Experts of a small language model: 16 layers.
Below are experts of layer 5 (counted from 0) of a mixture-of-experts language model. Rows are named router (the router's row for the expert), gate (a neuron's input weights, with its number), up (a neuron's input weights, with its number), down (a neuron's output weights, with its number) and show model dimensions 256-319. Each number is 128 + 32 x the weight over its row's rms, rounded and kept within 0 to 255.
After each expert's rows: "comes before" lists some tokens at least twice as common just after its tokens as in all text; "comes after" lists some tokens at least twice as common just before its tokens as in all text. This comes from a sample of Wikipedia text that the model never trained on. Tokens count by the router's weight.

# expert 95
router [ 78 113 104 124  69 143 167 107 147 195 125 180 101 120 101 101 132 103  82 114 155 101 109 141 123 156 144 174 109  96  75 182  62 125 139 136 182 139 121 145 106  69 173 111  81 158 160 147 113 134 147  77  99 148 163  91 126 163 103 141 150  89 155 123]
gate0 [ 95 114 147 129  90 162 114 141 114 153 107  97 176 120 194 103  87 111 134 150  70 127 143 134 222 175 138 163 142  86 159 134 110 139  95  70 118  83 170 148 100 142 170 105 164 108 148 100 140 153  91  75 102 117  82  99  89 181 120 111 148  97 142 126]
up0 [131 159 123 119 105 130  79 168  27 163 125 115 134 130 124 137  83 179  92 128 121 140 136 105 132  98 152 132 172 139 131 141  87 178 129  85  73 125 163 123 137 109 112 103 142 104 157 117 175 125  67  46 160  90 163  68 100 134 156 153 218 181 151 114]
down0 [103 155  98  98 131  86 166 161  84  65 169 123 129 159  41 144 132 111 117 130 145 139 136 156  92  97  89 166 117 105 178 132 134 142 102 161 200 177 129 127  39  64 123 171 120 126 155 112 112 130 121 161  59  73 155 158 148 173 108 156 105 116 118 171]
comes before: "-", " |", "=", "–", " to", "  "
comes after: " |", "|", "\n\n", "  ", ";", " red"

# expert 110
router [140 141 167 118 114 121 183 121 126  90  94 112 141 144 112 114 132 161  50 128  95 132 158 162 161 131 125 121 166 166 158 113 123 132 215  94  71 197 172 122 149  65 154  92 118 110 162  53 151 111 102  80 177  58 137 163  59 148  87 135  75 178 121 117]
gate0 [114  94 113 136  91 178 198 105 120  93 143  85 183 110 168 149  96 157 140 106 154 144 141 111 104 111 125  86 155 116 132 119 117 135 153 153 140 115  75  69 128 168 184 138  80 127 174 138  89 151  91 104  80 138  71 110 146 162 103 114 153 107 155  74]
up0 [110 113  86 119  94 148 139  84 142 136 120 105  90 167 117 130 179 137 155 159 156 117 174 128 188 151 110 125 155  78 166 136 183 154 171 160 128 151 124  90  98 127 162 120  94 101 130 103 140 131 116  97 154  73 128 110 127 133 146  68 130 121 139 117]
down0 [139  66 173 123 119 104 160 161 172 143 102  86 118 151 129 148 178 135 123 200 154  91 105 145 131  91 149 140  95 133 106 189 123  88  92 178  86 101  66 127  38 147  73 174 143 136 166 123 196 139 123  56 124 157  84 143 143 102 114 145 168 110 109 169]
comes before: "\n", "  ", " |", ";", " 0", " Ma"
comes after: "  ", " |", ",", ";", "%", "\""

# expert 82
router [133 110 116 173 152 157 126 129 141 137 121 125 106 108 113 120 115 108 134 111 111 148  98  85 147 162 164 117 106 141 185  87 141 158 134 145 127 101  98  96 128 114 114 148 146 137  87 125  85 123 148 143  86 101 125 134 125 140 125 111  98 143  86 139]
gate0 [150 120 115 131 136 142  96 155 162 141 146 205 118 161 171 129 132 128 167 167 177 112 150 127 152  71 171 124 101  67 151 116 169 139 102 161  80 107 124 122  72  56 122 108 151 144 116  61 153 121 134 149 136 135  98 169 104 111 113 125  73 159 134 114]
up0 [110 122 146  86 170 148  87  91 138 136 105 134 122  86 144 148 114 120  94 111  72 130 120 159 114 135 123 123 124 161 105 150 118 134  98 102 146 118  78 126 106 184  54 110  95 118 114 195 102 139 139 145 132  64 155 113 153 153 119  55 192 113 101 128]
down0 [119 140 111  96 151 157 170 130 145 157 114 183 112  84 137 104 104 176 151  72 141 174 112 131 133 160 143 123 127 130 126 142 171 155 171 131 134 129 132 169 142 136 131 169 169  94 121 143 132 157 128 120 167 155  93 166 129 132  73 141 127 177  88 157]
comes before: " |", "|", "–", "  ", " series", " November"
comes after: " |", "=", "|", "  ", ";", " ("

# expert 116
router [154 160 143 147 122 130 173  81 147 154 146 102 112 146 132 128 110 112  87  82 142 205 108  57  68  96 136 147  73 122 164 156 119  93 146 148 141 136 104 173 117  47 167 181 144 135 142 168 119 187 137 144 149 101 143 114  98 122 122 138 163 152  64 134]
gate0 [191 107 146 160 116 160 122 113 125  98 152 104 115  76 129  86 115 142  63 141 120 130 172  84 198 140 125  51  99 127 131 133 140 122 151 122 118 165 136 139 159 121 122 101 145 135 124 150 134  32 150 103 201 121 134 161  44  54 156 143 182 108 103  94]
up0 [190 105 139 145 106 148 116 134 134  97 160 121 129 108 112 129 105 121  79 123  76 113 131  78 155 114 123  90 107 132 150 131 128 104 166 120 135 109 153 158 118 131 128 117 110 161 123 145  95  72 126 146 192 117 155 140  45  81 155 154 141 134 155 121]
down0 [ 90 182 108 117  70 114 109 102  81 134 105  92 132 134 130 113  91 114 119 158  82 134 110 104 150 154 146 134  32 137 127 139 116 192 129 148 134 124 108 153 133 175 133 133 134 143 117 105 123 146 138 127 153 131 132 130 175 129  91 146 154 101 131 187]
comes before: "=", "\n\n", " The", "In", "The", " In"
comes after: ".", "=", "\n\n", " in", "\"", " ="

# expert 37
router [141 117 147 160 153 122  79 150  89 121 138 157 182 142 130 128 163 158 121 149 174 138 114 166 104 132 112 120 111 137 135  84 170 153 163 152  96  76 177 144 183 125  92 122  76 105 151  70 178  56 152 146 119 126 110 123 119 152 104  71 146 121 107 113]
gate0 [138 156 133 134 143 177  76 106  28 112 152 112 107  77  85 155 178 138 132 125 123 117 126 114 119 115 155 101 107 113  99 191 121 103 158 129 102 139 121 170 109  24  69  92 110 162 141 158 161  94 138 109 134 128 115 153 128 155  86  95 189 110 104 111]
up0 [152  37  73 168 227 141  69  86 146 131 100 125 149 134 129 136  85  97 125 128 172 162 111 110  96 155 146 129 141 179 135  77 130 122 108 153 179 104 159 177  92 152  93 116 121 150 170 163 140 128 132 172 103 142 184 101  85 112 155 157 127 163 150 107]
down0 [109 110 146 120  84  90 140 121  97 149 119 148  76 151 138 110 153 110 160 129 180 166 122 148 191 114 109 169 112 123  90 167 144 114 117 171 101 161  79  95 168  82  97 138 155 130 142 136 190 136 101 113 120 138 134 128 144  52 111 116 138 131  99 159]
comes before: ":", "″", "\n", "°", "′", " ("
comes after: "-", "′", "N", "°", ":", " Binomial"

# expert 4
router [107 166 124 121  93 119 131 114 106 179 131 130  70 191 135 113  90  94 172  95 122 117 149 102 137 169 128 178  53 105  67 185 108 150 115 162 119 127 144 123 111  80 214 123  71 134 118 108 157 136 130 130  78 127 113 134 130 119  95 208  92 131 167 108]
gate0 [ 86 139 115 114 139  91 173  93 142 163  24 124 115 125 165 105 148 165 144  86 136 165  90 154 140  93  76 164 147 115 121 146 120 131 167 187  94  66 111 122 125  70 184 168 110  86 151 138 116 160 125 114  99 158 172 129 115 135 139 136 141 151 111 100]
up0 [131 138  83 153  71 114 167  96  95 153 115 166 164 105 157 129 155 126 160 114 140 186 159 150 138 115 104 104 125 155 160  57 118 135 118  85 102 101  73  90  78 107 126 149  67  84 133 163 126 125 157 127 110 102 182 175 169  59 104 148 166 145 126 129]
down0 [ 74 172 133 168  90 104  79 147 126  72 147 137 119 175 115 108  96  73 186  91 145 102 144 116 102  99  72 113 160  99 124 174 146 110 144 113 120 162 103  95 138 131 120 141 114  88 120 136  93 135 158 136 116 141 147  90 111  74 149 194 148 113 140 116]
comes before: "-", "|", " |", " as", "=", " 0"
comes after: "|", " |", "-", " as", "po", " par"

# expert 106
router [168 115 146 114 185 143 172 156 173  87 126 107 126 113  98 162 134 181  57 144 110 117 119  90 123 173 181  94 101 167 104 116 198 108 192 173  62 144 100 185 115 100 202 143 184 108 129 145 104 136 124 117 146 154  92 123 127 170 134 161 128 132  99 131]
gate0 [166 126 117 123  87 129  92 149 114 113 179 162 143 144 142 136  97 132 107 109 141  94  78 121  67 135 144  81  85 155 102 125 112  87 177 127 101 160 111 136 176 116 189 160 112  91 127 122 109 179 112  92  91 227 124 146  75 153 199 130 120 198 134 120]
up0 [ 96 153 137 172 203 125 168 142 164 136 116 168 195  73 103 121 102 103 132 129 148  96 117 139 122 157 151 148 108 153 109 139 127 144 123 156 111 170 154 101 117 105 140 115 121 125 196 131 109 163 134 132  78 176 131 131 106 168  81 151 139 154  86 133]
down0 [134 136 197  91  94 142  55 102 119 163 148 125 120 118 130 122 117 111  60 169 131 169 132 120 137  97 128 132 185  71 184  94  81  94  77 118  91 120 101  81 142 201 152  83 132 170  56 164 122 103 113 171 114 111 103 143  78 137 152  83 152 121 130  53]
comes before: ".", " and", ",", "=", " in", " -"
comes after: ".", "s", " and", ")", "\"", " /"

# expert 21
router [ 98 113  91 145 141 135 127  92 139 143 114 105 174  86 137 169 169  88 128 173  46 142 150 186 176 188 130 161 120 170 158 147  89 133 101 127 158 179 151  74 191 161 134 113 152 134 110  72 110 146  99 119  97 143  88 133 159  98 100  93  89  84 153 130]
gate0 [ 80 140  90 127 150  98  93 159 153 100 166 201 144 138 163 128 138 113 108 170 135 175  95 128  88 177  81 139 111 120 104 157 101 166  62  88 166 141  93 138 147 142 122 125 155 128  87 150 129  95 144  98 123 103 137 152 135 115 120 128 157 131 138 103]
up0 [134 120  76 103 122  94  78 155 146 159  86 190 163 202 190 189  82 127 143  78 163 159 124  99 106 162 147 104  83  86 129  82  68 168 118 116 182  61  81 134 122 145 134 131 125 122  96 123 128  85 152 135 137 111 159 155 102 157 114 126 150 162 117 104]
down0 [164  84 179  72 162 114 137 138  95 164 113 116 119 174 100 126 102 131  92 124  97 131 135 150 209  78 139 110 143 119 137 129 101 166 121 188 103 113 139 101 128 144  73 149 153 167 141 136 180 119 122 134 153 142 154 125 130 164 118 154 115 169 141 132]
comes before: " 0", " |", ";", " 1", " —", " 2"
comes after: " |", " 0", ";", " 2", " 1", " 5"

# expert 120
router [ 94 111 124 117  88 142 139 147 166  93 151 159 208 114 115 185  96 165  86 158  87  82 126 156 170 121 111 127 173 148 134 115 143 154 137  94 140 121 142 163  81 140 178  96 144  89  94  61 113 159 154  98 126  91 148 105 153 107  94  93  73 142 144 101]
gate0 [108 121  91 141 139 138 141  90 113 178  94 140  99 141  96 118 133 138 130 141 138 154 169  96 126 160 144 159 132  86 186 169 158 104  97 152 182  92 166 148 134 105 120 142 118  95 206 136  53 156 135 107  66  87  99 133 136 133 110  70 173  78 131 124]
up0 [180 114 159 116 140 132  98 137 126  72 149 123 158 112 129 137 124 128 169 112 130 109 108 100 125 130 168 107 131 154  67 139 110 158 143 159 110 138  28  93 147 171  80 125 120 131 102 166 168 110  70 147 176 172 145 126 138  97 175 154 106 142  94 122]
down0 [ 84  89  96  74 147 126 137  98 111 160  93 122 176 139  91 159 142 142 110 131 143 192 105 145 201 190 145 145 154  77 120 146 123 127 123 159 157 156 111 114 130  79 117 156 100  80 169 121  80 112 111  52 155 149 163  61  90 151  66 135 146 124  52  81]
comes before: " the", " to", " his", " a", "ed", " in"
comes after: " to", " he", " He", " and", " kn", " she"

# expert 8
router [159  57 159 146 157 116 178  74  90 110 143  98 144 123 132 137 110  90  87 138 101 120  86 119 125 194  94 115 155 142 134 126 134 157 134 149 142 154 121  76 182 101 151 125 142 102 120 117 119 107 100 102  66 111 152 132 159 140 101  98 101 130 130 124]
gate0 [130 118 147 130  97 159 135 111 117 115 168 108 109  92  81 164 116 168 189 168 176  70  82  83 119 108 144 102 133  83 118 121 143 118 157 126 181  92 145 144  93 136  85 137  99 147 145 147 103 184 157 199 150 114 136 129 133  62 166 157 115 141  87 176]
up0 [150 106 174 130 145 120 144 118 127 129 177  84 135 115  91 151 104 143 184 136 117 106 120 101  99  83 147 138 156  99 119 154  88 112 107 107 110 167 141 111 132 127 104 163  96  94 100  94  93 199  59 127 120 113 116 120 161  96 115 122  38  73  91 169]
down0 [126 127 138 129 115  44 127 154 143 136  92 132 223 102 102 143 115 134 138  82 149 141 108 124 140 152 133  79  93 233  34 193 116 189 128  99  53 126 127 188 122 133  94 114 137  65 190 113 130 196 109 128  93 189 100 157 119 139 134 148 119 161  91 132]
comes before: "|", " |", ";", "4", "3", "2"
comes after: " |", "|", ";", "  ", " (", " 6"

# expert 30
router [123 120 133 148 119 111  95 190 174  79 152 158  89 101 146 168 120 148  53 113 188 133 108 115 138 125  73 121 196 157  75  45 139 178 112 137 106 144 130 160 153 150 170 175 177 102 158 166 126 152 172 129 102 177 184  88 164 111 152  97 111 175  93  91]
gate0 [133  57 156 102 110 182 197 146 128 101 133  66 169  80 162 122 179 178 171 169 125 151 120  86 151 181  80 111  99 191 126  92 186 139  76 101 154 159 159 170 154  80  90 106 196 101  90 171 148 194  91 114 110 105  87 156 139 154  69 193  73 130 139  96]
up0 [114 143 101 116 137 133  78 161 104 151 138 183 144 182 103 165  79  45  75  95  99 126 132 168  80  84 172 129  83 100 126 195  62 151 114 174  92  68  73  96 164 159 132 124  80 166 112  83 102  67 165 123 144 161 141 117 133 108 132 120 193 137 171 178]
down0 [179 105 120  76 174  43 126  79 135  81 153 123 134 170  74 148 154 112 110 134 161 139  75 136 138 171  70 108 115 147  81 131 157 130  72 137 109 145 109 187 155 101 127 132 140 137  91 144 198 155 157 129  67 153 100 136 133 128  83 121  41 166  60 152]
comes before: "-", "|", " (", "'", " -", "Ju"
comes after: ")", ".", "l", "n", "e", "ll"

# expert 63
router [104 118 164 119 122 145 112 106  97 167 162 122  97 112  78 166 120 122 130 145 138 123  87 159 131  89 118 123 125 145 156 125 175  89  78  99 131 113 131  76  80 119 149  72  83 117 125 111 141 121 108  92  33  82 177 124 132  85 112 134 128 100 161 128]
gate0 [ 90  96 142 103 165  68 124  80  78 106  85 168 213  77 144 100 108 139 182 186  80 136 175 162 112 136 116 127 100 167  60 116 133 135 146 105 149 155 117 133 112 132 114 172  95  69 139 152 184 123 175  74 139 131 148 156  83 119 146 178 185 121 100 108]
up0 [137 117 132 159 169 121 100 148 193  94  95  59  69 129 173 144  80 136 104  62 147 106  73  97 108 124 110 153 147 124  90 179  71 120 183 131 140  95 114 124  90 111 155 107 108 154 108  83 139 144 126 150 147 135  66 102 119 172 167 176 107 191 148  95]
down0 [108 185  94 113  77 102  84  98 140 147  87  79 134 141 130 113 178 156 140 127 160 155  93 146  87 110 143 138 128 144 196  74 146 126 169  97  90 160 113 101  83 121 137  99 100 130 109 163 126 157 164 120  61  75 200 152 145 118  94 165 148 128 188  64]
comes before: "|", "=", "Personal", ";", "Population", "Career"
comes after: " |", "|", ";", ")", "°", " Succeeded"

# expert 77
router [113 170 100  79  67 121  88 123 112 181 140 111  64 103 169 122 159 114 143 116  68  86 142  93  96  93 125 122 137  84 153 121 151  93 100 127  62 143 153 128 118  71 171 142 176 104 141 166 126 118 186 168 160 110 169 124 119 152  65 130 131 158 184 100]
gate0 [104 151 105  95 147  87  83 113 137 176 143  81  92 166 178 119  90 105 122 104 111 201 149 132 164 144 127 144 137 146 152 122 130 114  59 154 131 152 109 134 112 142 140  98 125  97 139  99  80 142 112 117 135 104 130  96  87 164 137 149 131 194 142 202]
up0 [113 165 123  88 143 123  98 111 130 163 140 106  86 160 177  83  67  99 139  94  76 157 119 121 144 113 162 143 168 127 163 134 137 114  70 172 113 144 104 136 113 145 149  83 129 123 135 106  89 175  99  99 124 112 151 135  99 177 132 112 108 179 134 176]
down0 [142  85 143 151 191 111 115 162 171 105  77 122 152 114 117 216 122 161 136 164  76 132 166 148 131 170 153 119 124 157 118 132  88 150 193 108 117 150 120  87 154 115 108 102  70 201 129  73 180 140 129  97 116 160 134 141  97 106  94 136 121 119 124 148]
comes before: ",", ".", ")", "–", " century", " to"
comes after: " in", " In", "In", " 18", "19", " ("

# expert 40
router [161  98 155 171  95 176 224 116 159 132 162 133 134 103 172 135  96 105  92 143 101  75 105  64 130 129 133  50 167 125 101  90 131  73 132  71 104 131 129 151 131 159 134 138 116 159 123 170  80 141 114 150 108 125 150 118 164  88 149 109 170  83 120 184]
gate0 [195 167 116 100 151 126 178 104 119 110 151  89 154 133 182 154 131 147 132 114 130 131 165 110  80 160 121 123 104 137  96  77 115 154 153 104 103 162 175 130 135 107 108 172 147 161  76  97 128 134 131 133 134  97 152 105 139 129 129 131  46  85 195 201]
up0 [126 143 118 184 139  88 179  83 141 155 101  77 120  52 142 138 109 148 120  66 151 119 108  74 113 160  83 179 153  67 110  77  91 100  66 161 147 116 116 186 142  68 159 150 156  83 120 157 162 190  94 129 153 189 133 100 195 193  83 102 197 138  81 124]
down0 [140 115 113 147 119 137  57  88 136 131  87 184 143 186 145 113 160 115  82 134 142 120  91 163 114  79 191 103  91  78 181 206 152  85 128 144 122 127 124 102 151 120  72 134 149 139 133 161 120 117 109 185  99 132 133 112 145  75 197 101 106  93 100  85]
comes before: " to", "ed", " a", " in", "d", "ing"
comes after: " was", " is", " were", " be", " he", " to"

# expert 19
router [102 157 145 127 157 182 113 145 101 161  83 134 130 131 135 114 128 111  92 126 131 140 157  85  57 129 172 116  97 199 164 139 184  55  67 172 138 108 166  74 148 137 100 182 147 150 145  69 173  85 119 173 110 145 170 168  82 173 131  73 114 140 201 176]
gate0 [ 97 144  76 149 144 137 131 186 170 119 122 134 104 118  92 185 143 147 165 159 124 118 179 143 168 125 144 144 135 118  85 115 134 148 131  86 151 124 169 162 132 100 114 118 127  90  89 133 112 162 148 139 157 113 120 109 184  89  95 140 144 140  78 126]
up0 [144 139  65 111 121 149 141 126 133 139  88  99 153  35 132 147  86 115 119 150 104 132  81 161 144  96 142 172 114  87 103 148  93 139 138 158 114  78 102 125 128 108 134 104 134 130 135 111 151 136 118 125 131 104 136 145 117 105  66  69 130 178 161 136]
down0 [ 84  88 120 113 111 138 143 134 168 156  82 144 114  71 122 121 107  99 129  87 168 171 110  84 146 177 111  96 117 150 105 172 155 123 106 114 145 144 145  85 146 146 136 155 147  91 113 129 153  97  75 118  59  90 170 144 220  92 102 131 116  77 142  95]
comes before: "-", "|", "19", "year", "1", "S"
comes after: "-", "|", " Al", " non", " co", " al"

# expert 5
router [115 127 154  98  81 167 119 105 111 114 118 142 111 113 182 134 129 161 172 120 153 159 164 151 128 175 146 192 124 125 108 155 104  84 141 109 159 131 139  67 140  88 153 153  91 128 136  72 126 157  85 131 122  84 123 153 121 108  76 132  97 115 189 114]
gate0 [142  70  91 124 134  93 133 147 104 114 139  71 204 193 106 141 145  90 110 142 183 143 136 108 114 164 205 148 138 118 118 148 107 140 106 127 185 101 127 131 125 104 122 172 102 110 138  77 149 155 156 192  91 121 164 118 121 151 169 129 145 146  94  98]
up0 [156 162 147 120 127 129  95 157 110 213 138 180 161  98 150  81  84 169 148 128 120 127 187 146 113  87 126  71 165 133 127  94  89 152 115  61  53 163 147  84 100 150 132 124 126 104 102 113 111 103  71  88  68 100 183 118 173  64 130 142 114 145 110  76]
down0 [163 140 141 136 141  99 148 100 130 150 121  88 114  84 141 177  99 148 143 104 134 133 181  82 112 145 124 151 143 101 142 163 136 122 100 150 157  66 104 140 163  90 100  90 129 152 131 185  84 142 163 118 156 144 103 135 105  95 163 152 180 163 164 169]
comes before: " |", "|", "%", ")", " (", "  "
comes after: ".", " |", "|", "6", "%", "9"

# expert 53
router [133 179 130 106 175 110  96 141  84 130 154 116  98 121 136 110 133 177 103  77 120 144 135  73 131 126 141 142 107 176 134 109 150 151 106 136 111 111 193 189 153 105  84 124  83 164 210  88  82 108 168 157 114  52 153 116 114 112  88 100 117  65 114 146]
gate0 [101 130 104 113 170 139 145 142 119 129 149 175 112  80  94 129 170 158 104 121 157 127 203 113 142 131 133 129 129 140 114 141 164 119 155  75 149 183 208 140 103 101 129 109 178  86  87 114 135 114 144 173 105 128 128 106  54 189  77 146 109 134 117 150]
up0 [113 124 167 126  84 102 118 105 110 122  91 137 106 172 147 112  56  63 134 163 161 128  94 108 106 131 161 152 128  64 127 123 103 159 144 152 118 138  92 133 187 128  97 119 157 190  95 118 141 128 108 196 117 204  99 152 148 103 156 174 132  77 177 156]
down0 [117 138 110 120 108  84 167 148 156 103 129 112 161 133 129 146 136 107 125  95 127 149 143 164 166 118  86 124 144 103  68 137 138 179  98 130 122 145 129 172 108 140 163 136  83 128 126 125 178 148 131 105 185 111  42 125 156 158 145 103 207 134  72  57]
comes before: "=", "\n\n", "\n", ":", " It", " is"
comes after: "\n\n", "=", " (", " known", ":", " ="

# expert 39
router [146 140 113 137 164 162  95 184 117 181 149 171  83 120 137 126  99 117 143 111 163 169 114 135 141 148 128 109 151 191 100 121 143 185 131  61 141 188 124 165 117 111 135 192 112 149 123  88 116 103  88  84  87 103 108 143 156 154  90 151  91 153 180  83]
gate0 [ 89 146 116 134 127 149 117 147 131 114 131 158 140 107 171 150 107 147 102  99 135 151 153 166 113 155 107  74  81 125 121 176 121 142  64 109 145 162 152 175 149 134 108 128  68 146 132 103 145 146 141 117  88 130 108 157 177 103 121 177  97 119 158 132]
up0 [136 122 174 136 181 128 104 128  93 137 113 123 104 143  95 156  93  97 149 171  60 123 169 134 138  98 194 143 182 129 149 119 116 139 146 156 111  91  86  99 128 132 164 160 159 120 151 107 125 110 107 116 179 109 108 104  95 187  55  58 132 108 162 145]
down0 [163 171  76 109 119  91 152 138 156 114 128 116 109 136  77 170 112 109  94 142 194 100 106 125 153 163 177  46 113 178 159 139 112 163 161 149  95 159 163 102 121 201 139 110 123 115 144 159 152 150 140 146 147 123 149  77  97  76 114 117  97 123  87 149]
comes before: "\n", "=", "\n\n", " |", "|", " —"
comes after: "=", " =", " |", "  ", " —", "l"

# expert 67
router [ 94 185 135 122 121  31 115 114 116  89  90 135 170  96 131 181 118 119 157 154 155 133 117 129 125 149 107 146 137 131 100 143  97 172 121 104 124 144 160  64 145 140 119 137 153 100 113 141 116 107 136  85  84 102 142 117 125 135  79  57  92 126  79 180]
gate0 [132 117 168 129 115 161 175 124 170 129 143 119  83  83 107 136  87 108 158  98 146  41 128 127 134 162 145 132 164 107 139  88 128 106 117 106  86 118 131  91 168 177 148 151 162 134  61 143  97 109 145 132 136 133 161  61 102 114 174 145 107 149  63 118]
up0 [105 122  70 143 128 104 116 132  69  82 110 135 165 190  37  72 102 123 108 143  91 174 116 106 164 167 156 113 111 121  76  98 159 142 138  71  94 115 135 144 153  90  42 170  94 174 165 100  96  80 133 192 138 142 122 195  94 133 137 112 136 152 177 147]
down0 [ 61 118 101  79 146 117 137 114  90 137 137 155 185 155 109 150 117 123 159  95 124 114 131 131 152 109 119 149 134 103 116 163 156 105 125  92 148 174 202  89 123  75 131 178 180  34 134 147 132 154 150 120 124 165 184 142  88 123 168 151 132 110 119 114]
comes before: " |", "–", ";", "%", "|", "9"
comes after: " |", ";", ".", "–", " (", " ."

# expert 12
router [134 106 127 181 167 134 128 107 193 119 167 166 128 122  97  85 111 101 148  83 167  90 107 139  97 109 196 131  73  97 134 132 133 107 132 163 120 134 132 161  99 152 165 144 115 150  67 155 177 115 172 151 190 173 131 148 117 165 149 168 134 128 127 163]
gate0 [179  92 160 152 122 123 148 186 138 119 172 155 137 181 107 111  99 132 136  94 175 122 107 133  94 111 129 112 129 132 126 109 114 102 180 106 127 151  93 166 120 179 168  73 132 162 114  94 204  74 121 136 123 110 130 152 129 114 153 161 177 125 142 102]
up0 [154  71  81  88 151 128 120 156 147 170 102 121 146 138 122 119 106 120 106  93 172 143 114 141  99 113 137 100 129 143 118 143  96 158 128  75 154 104 113 135 157  90 140 113 111  98  83 113 112 105 139 131 100  99 100 127  95  79 152 136 164 151  92  35]
down0 [ 59 189 182 161  89 149 157 112  58  96 117  68 122  72 150 156 153 145 189 135  69  46 208 133 132 125 161  74 153 102 121 168 147 143 143 112 131 106 139 104 128 154 136 153 130 137 121 118 107 174 104 126 167 112 151 133 148 121  87 159 133 121 111 155]
comes before: "\n\n", " the", " The", " he", " In", "\""
comes after: ".", ",", " According", ")", " according", " due"

# expert 28
router [169  95 114  95 103 104 194  98  87 146 100 115 125 139 131 121 123  86 176 133 151 122 133  87 107 198 161 156 107 167 106 150 115  92 112 172 115 147 120  78 139  68 131 150 148 128 101 118 132 122 114 130 122 127 147 148  23 199 154 136 130  94 140 127]
gate0 [112 103 125 118 151 158 160 162 137 133 117 119  97 145 100 105  79 151 165 116 173 122 134 107 121 122 146  98 127  65 147 184 137 157  89  97 123  83  84 136 139 119 182 173 111  71 131 127 144 153 109  97 129 139 116 152 151 139 124 143 186  96 119 124]
up0 [103 167 110 103 151  92 153 135 194 138 131 104 133  73  83  55  89 140 149 117 112 162 156 113 120  58  87 128 113 157  44 162 130 124 164 131 116 171 118 122 120 110 215 112 117  85  42 123 144 154 103 138 168 134 111 134 110 177  62 150 121 107 122 161]
down0 [109 140 126 161 112 146 138 124 156  95 146 186 130 133  94 165 150  94 121  90 140 150 116 123  76 141 191 163 110 133 149  97 103 213  40 156 118 130 224  84 129 127 135 182 133  95 100 104  70  91 135  92  94 105 105 106 101  66 104 113 192 145 143 152]
comes before: "|", "-", "}", "\n", " 0", "  "
comes after: "-", " t", " 0", " +", "\\", "{"

# expert 46
router [127  99 162 151 121 135 156  76  77  96 125 105 124 141 148 140 135 151 116 157 144 141 118 137 172 163 119 136 112 112 183 105 114 151 134 119 159  75  84 108 103 138 124 107 111 131  94 140 118 164 133 116 126 119 107 105 150  99 158 137 158 113 105 153]
gate0 [124 101 181 119 151  70  61  95  84 111 158 158  62  79 182 117  96  83  95 106 149 161 100 146 153 150 139  92  59 110 156 138 141 151  65  61 168 135  78 133  84 132 173 121 137 112 106 131  90 105 146 170  84 123 104 129 127 107 113 128 127 134 126 121]
up0 [179 107  95 108  99 158 162 166 147 192 123 127 171 147  62  81 138 145 180 175 108 125 150 116 124 133  95 106 162 152 142 167 109 159 143 182  88 124 142 131 140 191 112 106 166 137 104 128 164 119 101 101 128 163 128 157 173 143 131 156 110  91 147 103]
down0 [172 125 200 102 111 122 166 132  92 146 176 150 131 144 126 129 108  80 130  94 118 136  51 116 161 133  79  84  92 134 115  75 188 145 205 127  71  96 152 142 126 150 155  79 130 150 151 110  76 102 127  82 177 154 163 163 111 156 145 148 187 118  70 125]
comes before: ":", " Language", " Order", "inary", "ed", "ti"
comes after: "\n", "Pre", "-", "ou", " app", " Dec"

# expert 98
router [120 139 162 146 132 132  44 186  94 133 160 116 192  76  93 159 119 137  92 134 114 141 111 129 103  46  79  96 122 126 131 107 176 132 133 124  60 113 183 144 149  89  84 113 154 133 104 116 110  95 143 137 135  89 118 145 138 128 155 119 131 149 125  70]
gate0 [127  96 154 176 106 171 101 165 133 122 128  79 168 124 140 139 169 104  81 134 120 154 162 116 134 100 116 142 168 138 183 146 152 136 124 108 104 111 127 187 127  88 119 136 154 106  98 143 115 151 153  91 122 118  70 183  78 142 113  69  84 134  94 124]
up0 [132 151  92  68 123  38 123 121  91 124 188 139 109 153 135 116 104 120 122 130  86 149 134 132 140 158 117 173 126  94 192  97 172 129 136 159 157 166  94  88 150 108  83 128 102 170 120 148  88 107  86 142 125 105 170 131 125 112 152 140 116 103  76 139]
down0 [ 95 113 145  31 138 126  93 111 134 148 161 156 150 124 148 127 158 139  66 161 149  95 115 182 123 172 175 157 170 119 186 145 148  84 203 126 164 123 124 144 113 124 179 117  58 173 128 132  57 147 105  89 225 134 141 144 208 117 119 117  59 111  80 128]
comes before: "-", ")", "\n", "°", "′", "–"
comes after: ":", ",", "°", "–", "born", " 18"